Experts of a small language model: 96 dReLU neurons an expert, 261M tokens.
Below are experts of layer 9 (counted from 0) of a mixture-of-experts language model. Rows are named router (the router's row for the expert), gate (a neuron's input weights, with its number), up (a neuron's input weights, with its number) and show model dimensions 0-191. Each number is 128 + 32 x the weight over its row's rms, rounded and kept within 0 to 255.
After each expert's rows: "mostly gets" lists some tokens that are sent to it at least half of the time; "gets" lists some tokens that make up at least twice as much of what it gets as of all text. This comes from a sample of Wikipedia text that the model never trained on. Tokens count by the router's weight.

# expert 0
router [116 153 118 122 143  59 124 139 126 165  99 112 137 173 146 129 147 136 145 146 125 148  86 123 123  98 103 118 132 131 107  98 101 138  75 141 132 151 179 145 161 103  96 138 106 112 157 113 128 135 170 163 143  96 137  96 140 124 135 108 195  69 218 107  90 135 210 136 149  78 236 135 109  86 172 120 162 132 156 145 152 133 166 117 146 112 101 147 116  66 155 162 110 150 162 114 153  77 115 117 137 100  88  57 182 203  69 100 133  94 142  97 150  71 116 166 140 137  86 107 153 164 147  88 198 139  93 170 117 109  69 146 195 163 161  95 135 132 122  85 104 106 155 138 169 149 131 144 112 168 126  82  96 170 122 167  72 175 145  99 165 151 116 115 113  65 141 123 145 128 110 164  81 117 107 166 122 189 165 128  75 142 165 132 119 148 122 107 112 117 119  91]
gate0 [187 162 106 156 101 123 167 140 148 119 126 175 103 109 125 111 149  87 142 132 107 137 151 142  81 147 160 139 134  87 149 107  85  63 135 173 116 135 177  83 137  59 109  93 117 109 117 106 162 136 101  84  92 123 130  91 125 155  91 168 145 103 105 180 106  95 146 101 140 160 122  96 123 119 125 176 142 164 129 114 111 135 159 208 157 143 120 154  85 138  50 174 110 132 122  62 110 132  80 147 164 139 131  92 147 138  82 130 157 134 175 154  84  97 128 200 137 111 124  60 119 151 146  55  89  60 110 120 173 168  98 207 159 121 157 103 135 149 192 115 138 108 160  90 149  97 118 165 136 127 145 185 183 100 152 167 162  89 104 111 120 147  97  56 106 155 125 100 199  66 145 154 153 102 139 141 115 111 134 182 105 126 137 157  98 165 154 141 177 115  97 130]
up0 [125 107 176  66 145  57 128 135 128 134 160 141 111 120 116 140 141 136 122  68 148 175  99 153  94 140  92  89 180  79  84  93 120 104 147 163 115 109 161 102 142 142  88  73 164 152 109 116 132 153 102 176  69 125 112 172 197 149 121 206 152 117 163 183 138  99 136 141 133 164 176  94  98 172 120 150  79 132  92  97 101 154 110  94 159  71  78 170 167 164  67 196  65 156 154 157 166 129 152 117 100 135 135 131 105 150  82 107 196  98 110 140 128 161 139  87  95 147 133 115 149 138  99 140 116 151 101 179 144 111 131 121 188  76  99  99 173 125 169 146  84 105  76 100 151 111 144 145 148 214 134 116 125 172 132  95 171  92 145 124 156 162 158 131 173 146 141 145 119  93 122 188 125 130  78 138 138 130 146 110 132  78 176 129 109 138 109 103  95 107  72 122]
gate1 [133  96 110 177 146 116 124 113 151  63  97 109 145 153 140 154 136  88  94 169  74  98 128  54 193 131 130  92  64 115 115  98 119 130 105 177 158  99 169  98 120  87 116 179 228 167 119 122 113 166  74 104 119 155  63 145  72  93 117 131 110 115 132 125 100 143 100 170 154 127 157 136  94 125 109 163  98  91 147 114 182 129 171 108 146 165  97 181 109 144  79 102 103 115 114 129  76 138 120 127 129 111 128 102 158 194 101 134 109  72 153 124  88  87 120 100 164  96 124 210 152 127 165  65 141 165  80 129 121 149 137 106 100 129 167 130 139 148 119  97 119 119 149 121 135  74 163 207 188 120 120 137 142 146 145  73 174 150 140 179 130 146 201 121 103 136 138  94 111 122 121  86 137 106 133 140 157 124 195 114 123  75 112 148 127 144 118 114 118 192  76  93]
up1 [142 102 110 157 141 133 141 121 126 163 145 115 104 120 107 139 155 110 108 160 183 151 113 125  67 104 142 104 126 193 131 118 119 122 157 147 110 144 135 105 136 185 153  71 114 132 162 152 163 173 124  88  88 136 124 200 193 123 131  84 127 167 141 126 154  69 154 172 197 115 132  97 157 144 127 140 118 106 106 111 117 123  86 162 156 166 104 135 108 130 105 161 134 168 201 162 109 154 124 157 145 113  91 127 151  97 128  83 127 119  73 164  55 145 148  67 103  94 151  90 142  98  91 100 154 128  77 104 105 194 161 186 125 134 108 123 185 101  69 167 152 101 127 190  66  47 129 128 101 157  71 120  99 112 174 129 168 119  86  62 151  90 145 121  70 122 141 144 130 119 168 104  98 112 126  88 139 103  90 134 168  44  99  96 143  91  93 183 116 122 145 135]
gate2 [141  87 117  82 209 103 105 139 156 188 159 100 142 124 125 138 137  96 109  62 125 159 181 170  97 126  97 164 163 153  83 116  80 193 156 110 171 155 138 139 185 108  63 150 111 109 119 107 116 105  96 155 110 119 129 155  81  70 154 153 152  45 110 133 156 176 100 172  91  66 144  90  87  88 113 137  86 196 147 189 100 143 170 151 123 154 104 146 169 103  87 168  44 119 129 126 138 126 132  49 126 125 139 163  87 118 109 163 145 159 103 140 146  71 115 116  72 161 172  82 145 140 105 104 151 134 215  90 110 117 128 136 121 168 149 116 118 124 102  91  97 124 139 106 202 145  93 103  98 115 134 123  98 110 119 162  85 117 152 143 149 119 152 149 129  87 144  94 162 144 149 137 116 118 151 101 112 199 153 139 101 159 100 122 102 108 150 151 117 151 155 130]
up2 [147 131 120 142 136 121 121 101  17 141 154 129 125  92 130 130 142 154 155  87 132 156  87  97 165  82 172 101 114 129 144 121  90 162  90 175 120  93 212 155 147 170 173 160 115 173 102  71 113 165  97 102 121 138 133 174 139  97  81 101  98 123 123 130 121 163 120  90 169 150 122 147  99 109 131  90 109 101 186 156 146  56 148 114 177 145  96 106 116 129 126 110 120 178 141  82 126 195 109 145 101 141  59  86 145 142  75  71  82 143 135 159 100 104 129  95 200 171  93 103 172  94  89 123 158 162 161 105 145 123  88  73 107 180 138 108  97  62 110 110 115 193  90 117 120 128 139 154  94 170 113  66 161 126 171 106 151 114 140 115 143 126 154 118  45 189 152 155 153 115 125 156 130 126 104 153 108 147  91 121 121  70 147 118 115 122  78 145 130 150 145  97]
mostly gets: " \"", " (", "(", "–", " '", " ["
gets: " (", " the", "-", " \"", "'", " was"

# expert 4
router [102  98  80 138 166 180 172 177 144 124 110 109 142  97 117 139 128 135 107  98 113  17 115 166 163 115 126 168 135 145 118 135 168 133 166  93 193  66  99 110 109 135 141 172 157 140 139 130 123 113  99 107  82 165 159 100 153  75 144  94 125 134 100 136 137 141 106 171 167 100  55 150 104 164 163 122 134  95 112 140 116  88 107 119 141 111 183 129 153 151 139 149 145 105 129 100  96 162 107 148 106 145 106 154 117  98 124 136  25 134 179 103 125 126 116 151 136  72 113  90  96  78 114 162  98 113 211  71 131  96 127 132  97 112 116  91 148 135 139 148 128 144 134 114 145  95  88 122 124 122 145 143  88 119 115 121 194  49 168 149 126 171 198 122 104  62 205  98 121 163 148  75 146  99 130 164 214  92 139 106 149 121 146 177 160 160 140 117  96 124 125  75]
gate0 [134 185 138 106 158 129 142 124 132 101  65 132 107 102 107  74  98 165 154 102 137 113 116 129  94 131 110 167  57 157 126 113 115  87 157 107 152 168 177 152 142 141  67  74 194  64 166 130 186 116  95 136 108 145 156 122 177  82 123 127  99  81 158 111 129  93 112 133 125 154 152 148 126 126 142 182  97 102 138 153 133 151 171 110 137 130 125 105 128 143 102 133 160 100 138 146 109 125  71  79  71 150  92  98  90 110 181 103  70 117 128 140  98 105  76  87 156 177 153  90 137  96 190  87 117 111 134  80 135  96 110 122 104  58 102 139 120 167 107 119 133 154 147 172 144  81 159 175 131 123 133  77 160 115 130  55 137  48 165 110 134  71 121  94  62  98 175 101 147  92 168 125 152 128  65 139 124 201 114 115 125 159 145 153 163 122 165 141 106 165 121 189]
up0 [ 93 100 148 132 137  90  89 148  74 131 153 181 118 150 129 156 159 166  76 118  65 105 156 169 129 113 165 158 139 128 134 146 138 175  62 100 154 117 138 155 100 160 126 105 100 171 103 153 132 111 102 154 199 106 119 155 123 132 115 151 140 168 134 155 209  71 123 109 133 131  78 192 118  96 128 141  60 135 130 108 140 125 112 154 114 160 120 166 182 135 151 156  96  87 126 102 189 145 184 230 153 100 105 141 138 183 177 114 160 107 129 134 115 150 133 173 152 134 141 116 116 113 129 114 197 103 175 120 161 119 127 167 148  82 161 161 100  92  54 119 139 141 100 161 117 118 128 140 148 199 139  92 126 145 111 107 187 114 156 162 133 166 137 134 110 150 116 180 107 124 184 108 110 131 171 111 142  85 165 128 164  76 101 150 132 136 199  95 118 197 152  61]
gate1 [ 84 141 128 134 114 151 160  97  72 207 114 196 122 138 133 186  71  98 114 110 145 140 157 152 128 142 126 112 148 158 117 149 131 149  86 183 140 157 100  67  98 142 155 127 121  97 160 151  89  96 146 118 144  63 168 124 169  95 119 160 219 169 119 147 107 119 121 119  92 158 132 110  87 120 104  88 154  98 159 150  94 126 109 107 107 188 108 105 134 152 115 120 211 131 148 164  85  86  79 146 128 128 108 149 134 125 138 177 186 129 194 101 104 132 129 139 131  74 152 186 167 132 123  82 117 165 113 121 152 117 136 132 208 100 101 101 138 144  76 138 141 147 109 132 171 146 125 130 126 100 140 180 110 174 123  92 131  93 183 117 137 194 155 101 101 135 172 198  75 119 182 146 100 118 131 141 140 149 182 143 131 146 109 118  73 199 144  87  57 119  96 108]
up1 [218 121 138  80 170 113 173 125  78  71  99 147 195  96 148 111 103 109 113 126  85 126 148 125  86 136 112 149 106 119 180 116 160 125  87 126 117 151 145 128 182 142  98 116 129 132 118  91 136 116 142 148 201 129 202 113  84 165 111 144  98 161  53 174  55 164 120 146 105 139 130 127 183 135  92 119 119 112 143 147 141 151 129 153 160 139 113 125 100 122 141 112 123  84 126 117 123 137 176 144 115  92  59 154 145 139 118 106 143 134  94 115 165 120 203 134 175 138 136 142 130 204 132 140 181 130 154 138 178 138 120 164 131 147  84 154 124 132 138 105 121 249 126  62 129 124 128 105  94 139 114 107 130  25 166 143  67 115 116 158 122 109 196 193  91 129 130 106 156 118 156  94 104 145 106 100 186 163 122 150 119 125 133 103 127 131 111  87 131  91 138  77]
gate2 [174 169 162 121 136  85  83  83 120 156  92 138 108 166 138 153 161 152 160 131 103 129  98  55 178 142 142 124 143 175 187 131 129 162 105 170 188  99 120 100 138  86  88 107 139 114 141 163  78  30 118 106 142  76 169 184 100 158  81 131 165  86 117  97 134 103 123 146 150 159 194 154 194 124 111 201 109  80 185  98 165  98 134 117 166 154  93 152 144 146 145 144  31 129 156 178 100 132 129 147 170 228 116 169 128 147  79 158 145 151 107 103  88 129 109 118 128 121 154 126 108 128 136 130  79 125 145 111 112 101  82 119 119 155 155  96  90  87  76  84  74 104 137  99 152 101 164 117 147 137 105 118 137 112 132 170 141 175  99 104 157 151 129 118 141 128 130 134 171 132 148 103  95 125 110  84 118 132 173 124 126 169  93 103 127 127 111  87 131 115 135  57]
up2 [108 157 116 118 138  79  88  87 106 164  82 128 113 135 157 154 174 132 171  62 116 100 120  81 101 132 185  97 141  85 133 128  82 123 147 148 159 155 152  92 160  82 217 133 131 133 108 143  93 104 173 121 174  87 143 135 149 138 125  94 133 112 146 143 113 164 146 183 151 116 206 123 153 109 117 177 223  86 137  98 103 126 181 172 129 124 130 114 184 101 157 202 134 112 134  88 169 126 115 170  81 163 155 132 132  84 117 127 156 115  98 110 157 153 167 161 137 132 152 125 139 139 117 111 113 108  68 170 140 115  71 132 154 105 169  78 137 118 150 107   9 135 121 126 203 120 112 169 131 133 118 108 140  99 133 166 141 146 125  39 145 150 152 111 155 127 145 131 167 112 140 131 113 150  94 114 105 126 185 153 137 218 118  89 148 142 129 144 120 171 157 125]
mostly gets: " including", " with", "\",", ",", " between", ");"
gets: " |", ",", " of", " and", ":", " in"

# expert 6
router [171 121 151 138  89 192  86  99 109  70 143 180  97 124 106  78  80  93 137 168 132 122 160  71 161 152 148 136 136 125 115 165 148  93 122 131  90 150 145 129 109 111 136 103 113 131 136 158 187 167 138 127  98 100 138 121 148 185 118 143 124 102 134 129 147  79 124 110 127 197 153 159 118 115 100 132  57 163 159 107 140 122  96 241 106 138 117  98  94 109  76 137  79 135 130 125 146 134 154 126 139 139 129  87 121 107 143 156  96 154 120 126 201 106  95 117  88  63 135  95  86 135  94  69 134 137 183 162  96 177 148 147 135  98 187 170 119 136 101 129 153 151 128 126  89 159 156 133 124  98 200 188 228 112  53 113 114 138 115 112 111 150  97 154 151 178  99 162 146  94 165 147 118  90 164 114 108  92  66 125 158 125 114 130 132 103 133 180  93 126 136 201]
gate0 [ 80 106 137 210 148 166 121 166 130 129  93 125  89 122 103 142 165 128 119 133  45 159 118 105 137 113 127 160 144 116  97 133 157 137 113  98 129 159 163 105 102 114 136  77 126  30 112 146 153 166 146 146 130  82 128 173 191 161 108 129 109  88 124 151  86 150 123  96 129 111 155 165 137 110  85 132  99 198 152 104 116  70 136 108 166 171 151 121 166  94 176 194 131 108 139 126 174 107 169 186 166 107 153 115  36 131 174 192 123  59 173 113 145 108 160 125 164 102 174 102 166 160 131 148 187 110 147 121  96  67 122 153 126  95 157 126 147  72  78 120 127 141 107 130 154  73 148 178  44 100 124 163 147 158 112 145 116 145 104 126 141 155 158 167 148 149  97 195 148 155 150 161 119 144 142 176  99 113  76 111 128 117 108 122 107 120 106 108 159 104 127 161]
up0 [142 117  98  76 161 130 147 163 100 154  83 105 129 132 118 156  95 103 130 110 141 140  88 127 177 153 111 130 142 163 120 176 133 135 100  59 141 139 151 157 125 147 107 141 174 185 123 109 102  91  71 144 119 161 182 114 143 114 121 153 126  74 152  64 127 101 103 104 135 137 141 179  66 117 165 121 162 115 171  87 167 126 134 107 119 169 120 123 108 121 165 137 156 138  98 118 108 140  84 149  57 112 138  65 119 152  96 158 134 111  58 182  98 144 107 117  97 130 159  67 106  93 183 151  82 173 148  59 128 178  74 185 116 142 151  66 147 147 200  70  70 104 105 115 132 165  92 118 168 107 203 132 127 104  98 123 158 121 134  55 119 134 123  90 190  69 128 101 127  96 126 141 109 159  86  23 134 149 121 119 144 119 136 133 126 123 145 125 116 118 149  86]
gate1 [123 117  54 123  63 154 178 117 164 132 135 186  63 157 130 104  97 109 188 194 126 101 140 141  83 124 129 123 110 139 176 104 172 160 118 113 144 152 145  88 114 119 151 109 143 149 109  96 122 205 174 142 130 147 180 139 144 157  87 104 132 116 175 112 125 153 133 128 109 124 177 104 109 140 133 139 116 118 135 123 139 125  92 117 165 166 117 107 164  95  84 173 131 147  90  79 123  93  40 142  94 142 159 144 160  61  86 114 129 163 140 155 107 161 165 152 153 178  84 160 101  93 161 164 102 140 117 121 142 130  78  94 110  57 143 122 120  89  98 140 129 176 118 146  79  96 138 169 120 157 148 107 103 100 105 215 105 140 110 133 133 162 134 139 129 111  87 169  78 102  94  57  68  60 128 136 104 178 136 134  70  73 120 115  91 118 131 145  99 113  99 199]
up1 [150 185  56 185  88 100 146  82 115  90 130 104 100 121 140  80  83 111 126 109 113 127  90 168 122 167 113 132 118 127  53 118 199 105 170 123 135 139 144 149 100 160 149  93 132 118 104 132 156 156  56 133 119 112 194  96 180 155 135 121 137 151 176  93 115 152 185 153 149 105 115 157 110 107  75 180 141 158 128 178 177 121 133 122 154 155 173 138  88  87 177 177  94 104 134  91 115 168 116 128 126 132 110 168 128  88 144 161 101  88 138 177  45 129 141 121 155 150 126 167 155 155 106 115 211  80  34 136 141 130 142  83 113  95 170 176 116  82 136  67 139 149 140 138 145 140 136 157 122  62 139 105 140 112 124 164 121 188 103 135  96 114 131  87  88 183 122  96 131 114 132 124 148 160 110 106 139 118 125 153 121  87 167 170 149 196 144 122 102 135 100 170]
gate2 [126  72 160 126 108  95 101 153  96 105 105 119 126 101  91 133 138 148 182 118 131  92 164 134 119 122 139 134  90 107 164 111 173  93  87 120 126  43 131 127 196  99  94 104 111 129 171 134 126 137 165 115  89 156 158  71  63 133 147 151 107 133 106 102  57 120  72 137 170 152 149 151 126  41 104 106 114 125 131  75 139 100 146 119 162 111  97 134  87 107 105 143 161 204 113 174 150 168 203  52 117 176 142  66  86  93 110  98 119 129 116 173  88 101 114  79 113 108  99 150 102 101 147  73  78 152 121 126 107 100 124 107 137 104 102 132 127 129 138  83 119  99 164 159 167 107 186  95 141  75 175 113 117  68  71 136 144 114 131 144  73 105 105 116 132 137 141 142 132  99  83 121 163  78  90  83  80 147  97 154 113 122 145 170  67 158 121  86  91 101 107 140]
up2 [195 117 112 126  58 119 138 130  98 108 119 123 138 140 121 116  99 115 171  93  66 129 151 156 140  87 102 112  87 185 155 190  79 139 129  99 118 101 111 161 150 120 141 122  90 126  87 126 148 155 188 130 128 102 172 127 109 147  99 126 132  95 115 179 106 140 158 158 135 173  87 110 117 148 139 137 130  96 154 121 149 152 157 134 130 120  71  59 120  65 108  89 208 124 130  94 142 157 156  91 151  87 134 135 126 104 164 123 162 133  90 138 118 179 165 134 104 138 114  79 149 166 175  88  72 174  89 115 128 172  92 150 127 154 150 132 103  94 100 117  84 106  97 158 146 160  90 119 151 141 195 131 187 117  89 124 141 174 140  66 157 116 132 122 150 137 166 146 121  35 127 113 128 100 154 124 138 115 201 133 138 143 105 188 129  19 164  95  72 139  71  78]
mostly gets: "\n", " ==", "==", " ===", ").", "\"."
gets: "\n", ".", " |", "|", ")", "=="

# expert 1
router [131  95 130 135  94 120 106  93 127 125 157 166 154  95  53 142 155  99 129  94  86 144 138 164 110 123 136 187 123  99 119 125 133 127  99  98 189  99 127 111  90 109 133  81 147 169 130 104 146 103  91 116 115 163 165 135 137  99 175 106 157 117  32 110 151  87 117  94 112 197 121  96 184 114 111 135 135 101 130 101 126 180 148 149 167 198 182 150 109 182 167  70 162  96 136 158 117 105  96 169 157 122 165 134  43 134 152 147 125 106 104 138  83 134 143 132  80 113 142  69 130 147 143 151 152 124  97 103 119 117 145 110  86 103 105 181 168 120 118 198 102 143  68 157 155 149  88 179 169 153 114 107  82 114 148 114 135 109 113 149 123  52 133  95  99 227 116  58 134 143 115  86 157 134  64 157  93  99 177 148  92 113 129 107 101 107 121 168 135 132  99 151]
gate0 [128  85  99  92 165 175 161 113 160 149  89  97 158  91 119 126 118 125 178 171 194 122 125 182 128 132  61 180 163 148 142 166 173 179 122 141 151 105  99  77 145 121 177 124  79  93 116 125 128  98 154 150 135 130 152 104 140 118 103  83  59 145 123 105 139 153 163 112 138 143 127 121 136 194 121 141  56 100 111 152  85 128 123 148 124 121  44 118 146 122 141  86 188 108 153 132  86 100 159 106 134 175 161 172  61 121 159 143 161 137 162 133 151 139  97 137 123  89 132  81 109 115  97 187  94 101  90 135 148 126 130 126 108 114 113 182  60 152 133 200 117 131  94 146 131 174 107 170 184 188 100 136  86 134 129 158 136 148 123  86 140  92 141 143 103 189 111 103 149 141  67 138  82 184 102 112  51  64  87 146 182 138 106 122 154 118 141 104 116 103 122 160]
up0 [111  89 164 101 102 124  62  95 136 148 146 130 131  77 133 234  48  63 157 165 117 160  95 165 141 119  72 148  65 158 154 123 101 126  84 120 172  82 102 145  95 106  81 151 114 112 167 142 121 101 129 120 139 125 122  99 100 186 142 163 128 152 147 156 103  93 119 158  95 146 151 122 137 184 159 149 138 112  99  93  94  88  90 137  88 174 181 141  98 178 106  77 131 211 148 104 113 114 117 113 151  68 159  72 121 173 145 141 118  85 187  95 164 171 111 154 139 110 118 125  97  88 179 139 130  92 146  83  91 152  97 160 114 167 177 130 188 161 131 132 181 135 157 150 136 178 193 129 135 132 127 101  94 130 133 122 106 103 157  67 125 153 138 103 126 142 139 141 164  86  92 129 132 118 152 160  89 137  86 144 164  94 118 119 181  93 131 167 154 123 110 176]
gate1 [166 155 111 164  29 125  93 121  66 105 151 112 128 131 150 125  88 115 131  93  98 117 132 161  92  98 130 113 152 159 180  54  77 144 118 145 147 117 157  63  80 124 148 188 129 134  90 111  49 113 122 106 147 156 173 136 140 157 176 133  93  81 100 102 141 130 158  92 145 153 127  88 133  84 127  96 142 182 149  71 136 146 129  83  94 157 161 136 119 154 131 148 189  96 161 146 129  77 184 138 132  92 120 150  93 151  91 130 140 124 197 153 167 125 166 123 103  78  77  70 105 105 136  94 100 151 152 156 133 111 104 161 177 130 132 109  96 120 114 137 118 136 163 185  54 140 141 121 162 141 101 165  86 164 170 129 143 192 119  88 172  99  96 173 202 171 103 113 163 109 102 145 104 183  89 138 113 129  88 126 136 111 183 111 101 153 110 162 104 151 126 115]
up1 [111 144 130 190 140 121 123 172  97  73 176 100 157  96  98 119 156  70 202 137 144 117 125 144 139 110 125 114  83 161 114  79 137 154 153  98 138 126 131  61 182 112 140 106  76 154 136 112  80 112 164 177 125 117  35  72 128 162 145 109 204 164 105 157  78 131 160 106 123 151 160 146 137 114 160 155 127 195 126 109 120 190 118 140  51 127 137 144 122 136  85 115 191 139 125 159  82 106 119 113 162 122 148 155 107  61 152 169 120 158 135  87 175 140 114 154  94 123 130 105  99 117  85 159  99 121 123 110 122 170 124 169 118 137 186 116 107 155 121 144 152 127 137 169 124 136  97 183 104 173 122  97 111 139 116 173 109 144 113  86 105  99 124 123 120 128 174 114 117 100  96  45 127 186 126  71 127 162 109 140 182 221 147 146 116 146 159 113  83 140  61 116]
gate2 [123 128 140 152 157 164 109  87 112 175  77 137 109 111 128 128 131 115 145 116 115 159 183 146  68  98 141 174 114 156 129 116 131 125 146  81 128  86 144 158  90 104 174 126 217 159 124 121 111 156  94 168 130  99  98  94 170 186 141 112  85 157 123 131 125  96 149  88  85 164 106  57 168 133 160 173  68 120 141 148 167 149 156 120 173  76 144  96 106 148  78 129 114 116 125 129  81  67 134 192  75 154 122  93 143 202 124 168  88  92  55 141 201 128 150 138 149 134 154  63 154 109 165 126 139 133 158  75 151 169 178 117 111  96 117 126 116 152 143 140  89 117 102 115 111  83 111 172 125  62 138 128  94 146 145 110 177  94 116 124 116 116 127 155 130  84 119  82 161 149 173  92 121 155  91  55 147 130 139 110 198  58 165 132 150 160 137 109 153 107 141 105]
up2 [ 97 109  83 130 147 100 114  97 160 102 105 114 130 111 144 114 176 188 135  79 122 123 135  85 161 132 159 164 161 102 168 121  52  79 113 116 130 184 137 123  94 140 162  80 103 129 130 167 143 117 100 142  82 122 177 104 155 106  73  63 123 151 142  92 111  80 105 112  78  89 109 132 135 116 151 179  94 143 131 147 159 149 153 180  88 170 127 103 164 221 160 124 145 138 126 240 112 121 103 150  87 120 154 176 100 148 134  99 129 117 116 154 116 144 148 124 148 143 166 101 106 186 143 139 139 164 149  87 124 165  99  79 105 129 126 151  92 142  89  75 101 140 159 154 134  99  97 155  83 132 125  98 127  85 140  97 210 125 138 131 111  29 116 218 140 126 127  76 132 163  99 127 105 119 136 127 188 134 143 157 107 138  60 132 126 139 179 110 106 173 125 140]
mostly gets: " where", " when", "In", " during", " but", " not"
gets: " in", " is", " as", " that", " on", " 0"

# expert 7
router [133 113  93 131 194 119 128 110 154 122 188 130 146 159 127 161 141 162 137 104  97 176 140 127 129 174 131  60 154 143 201 142 143 143 146 125 119 128 130 145 196 103 183 178  63  89  99 128  71 139 139 100  74  91  92 137 131 170  71 161 142  88 146 141 167 114 116 152 118 110 135  81 120 146 119 164 148 166 109 142 150 114 113  76 125 118 149  90 159 142 105 149 151 196 109 101 112 159 172  98  75 127 127 136 155 109  77 114 219  68  81 125 103 122 177 138  75 200 160 130  94 120 142 155 117 123 103  98 138 144 100 145  87 144  83  90  93 176 104  83  96 173  86 128  79  98 137 180 137 128  94 156 155 152 136  87 106 125  86 124 118 184 137  77 159 102 156 153 190 125 134 136 122  74 151  90  93 132 162 119 161 151  89 175 180 103 127  79 130 121 161 100]
gate0 [127  69 137 149 170  84 132 125 117 100 117 171 135 118  92 134  53  89 161 162 136 152 131 133 149 124 103  54  75 137 121 177 109  81  88 113 145 191 144 133 160 147 177 129 118 112  77 133 135 132  90 163 152 103 118 108 134 114  87 243 125  98  86 128 190   4 136 130 126  77 178 164 141 136 102 156 123 133  98  93 145 128 138 122 114  77 141 122 112 133 103 124 112 178 103 102 155 128 160 118 114 122 121  93 105 156  81 122 151 135 112 133  95 111 201 124 120 119 167 162 122 108 138 155 185 215  95  75  68 111 134 187 133 141 133 119 108  93  55  56 144 140 139  96  81 142 127 126 151 110 104 132 117 122 113 127 124 135 126 134  85 135 172  83  93  92 103 112 166 161 163 126 119 101 162  95 107 120 179  82 120 163 124 117 152 153 183 104 130 133 115 136]
up0 [ 93 131 137 138 144  91 115  71 144 168 135 117 120  99 103 189 125 159  96 155  95 130 172 115 100  65 113 139 119 132 114  86 192 137 155 186 140  41  96 128 151  51  91 143 148 102 190  97 187  76 131 100 131 128 101 170  97 143  92 140 144  70 183 141 102 173 166 118  57  96 106  77 124 124 129 141 144 134 132 184  97 168 103  92 154 117 144 114 159 105 108 139 151  53  91 142  93 194 167 123 130 116 130 153 171 120 131 131 152  90  92 117 138  95 104 128  59 148 123 138 111 176 150 175 124  93  86 107 187  87 104  64  78 111 104 104 129 149 147 117 111 134 107 108 110 134  67 105 102 186 121 131 139 150 179 169 134 129  99 130 191 164 132 151 135  87  91 111 170 129 140  94  95 144 139 125 104 166 136 155 190 107 150 108 121 159 109  88 139 174 138  95]
gate1 [117 106 122   9 118 124 139 154 160 166 162 115 149 123 100 150 181 112  89  95 130 115 161 154 153  66 134 105  86 119 111 120 188  82 154 116 179 168 155  93 144 114 169  60 137 146 140 122 107 145 139  94 166  65 132  81 109  88 148 159 165 115 107 112 138 149 120 105 136 160  67 152  80 111 173 138 127  76 107 115 144 159 126  98 141  63  92 122 191 125  91 161 148  89 144 138 177 104 153 125 159 125  99 161 164  73 158 181 111  88 100 146 166 121 118 115 142 108 138 163 123 105 126 133 169 105 155 152 161 148 122 181 151  80 164 168  85 127 201 131  98 115 145 139 140 106 224 144 183 114 151 158 100 110 142 198 143 118  83 171 183 133 140 139 102 125 143 182 143 161 152  84  73 111 173 147 144 141 141 132 124  88  99 113  87 140 119 106 125 161 166 113]
up1 [162 149  98 110 117 133 148 165 169 133 102 136 155 183 147 134 131 113  95 118  85 119 189 137 141 116 107 209 130 116 144 108 115  99 184  78 135 138 171 156 128 140 153 106 178 160 199 111 144 120 148 137  63  94 112 121 125 122 175 129 131  47 204 114 176  90 165  80 115  99 141 179 194 154 151 136 163 114 168  86 157  96 113  66 116 157 150 150 163  62 132 176 131 133  75 130 194 115 175 100 133 180 136 131 133 132  93 130 122 189 124 136 113 123 151  98 172  44 134 116  84 102 191 174 148 117  92  88 146 138  96  97 103 140 165 120 114  92 137 156 105 126 123 125 139 148 139  69 141 164 141 143 132 114  78 145 114 105 168  82 143 118 148 135 149 138  94 183 124 143 195 176 142  95 127 137 108 164 125 140 137  98 161 119 137 125 147  46 114 197 126 142]
gate2 [ 67 119 152 154 103 120 141 133 132 158 138 130 154  66 107 134 106 116 199 114 107 151  92 132 127 154 148 124 188 108 192 140  88 102 115 140 117 150 140 119  97 111 149 111 125  84 134 142 138  95 167  89 139 122  94 173 154 136  47 107  76 114 126 153 151  99 153 152 101 115 144  78 160 123 185 133  94 132 114 171 116 128 152 149 111 137 146  94 125 125  71 101 152 159 162 137 141 146 227 140 119 136 119 107  98 129 115  72 190 160 126 107 139 178 112 178 131  92 114 185  53 110 122 190 141 132 125 131 148  99 102  87 170  76 115 116  13 150  64 119 139 160 141  70 108 132 178 145 168  86 100 156 153 157 146 131 107 127 212 127 103 164 123 136 144 132 120  71 142 142 124 144  87 114 138 126 117  90 153 227 158 140 147 166 125 137 165 100  84 102 134 119]
up2 [130 144 129 126 121  95 146 197 151 134 157 111  78 147 105 178 172  83 169 140 138  89 166 118 153 204 140 119 179 133 151 162  93 132 119 104 124 127  43 128 136 144 167 150 136 125  75 145 153 145 138 111 156 175 119 100 131 122  73 114  65  97  76 123 120 104 181 179  85 122  95 152 166 112 105 132 104  84 104 139 146  71  38 126 113  87 140 111 164 163  86 103 110 145 159 100 138 131 115 165 129 129 109 128 114 107 124  99 103 129 103 158 112 129 114 154 128 114 162 182  82 116 125 130  80 128 166 113 129  81 172 109  81 134 161  79 113 112 111 121 144 147 110 140 119 107 172  98 155 143 122 149  99 213 103 123 224 111 128 155 135 127 221 156 145  84 202 124 178  95  58 137 105 145 126  77  91 135 108 140 145 114 177 161 160  95 138  98 184 116 151 109]
mostly gets: " a", " her", " its", " had", " their", " his"
gets: " the", " a", " The", " his", "The", " their"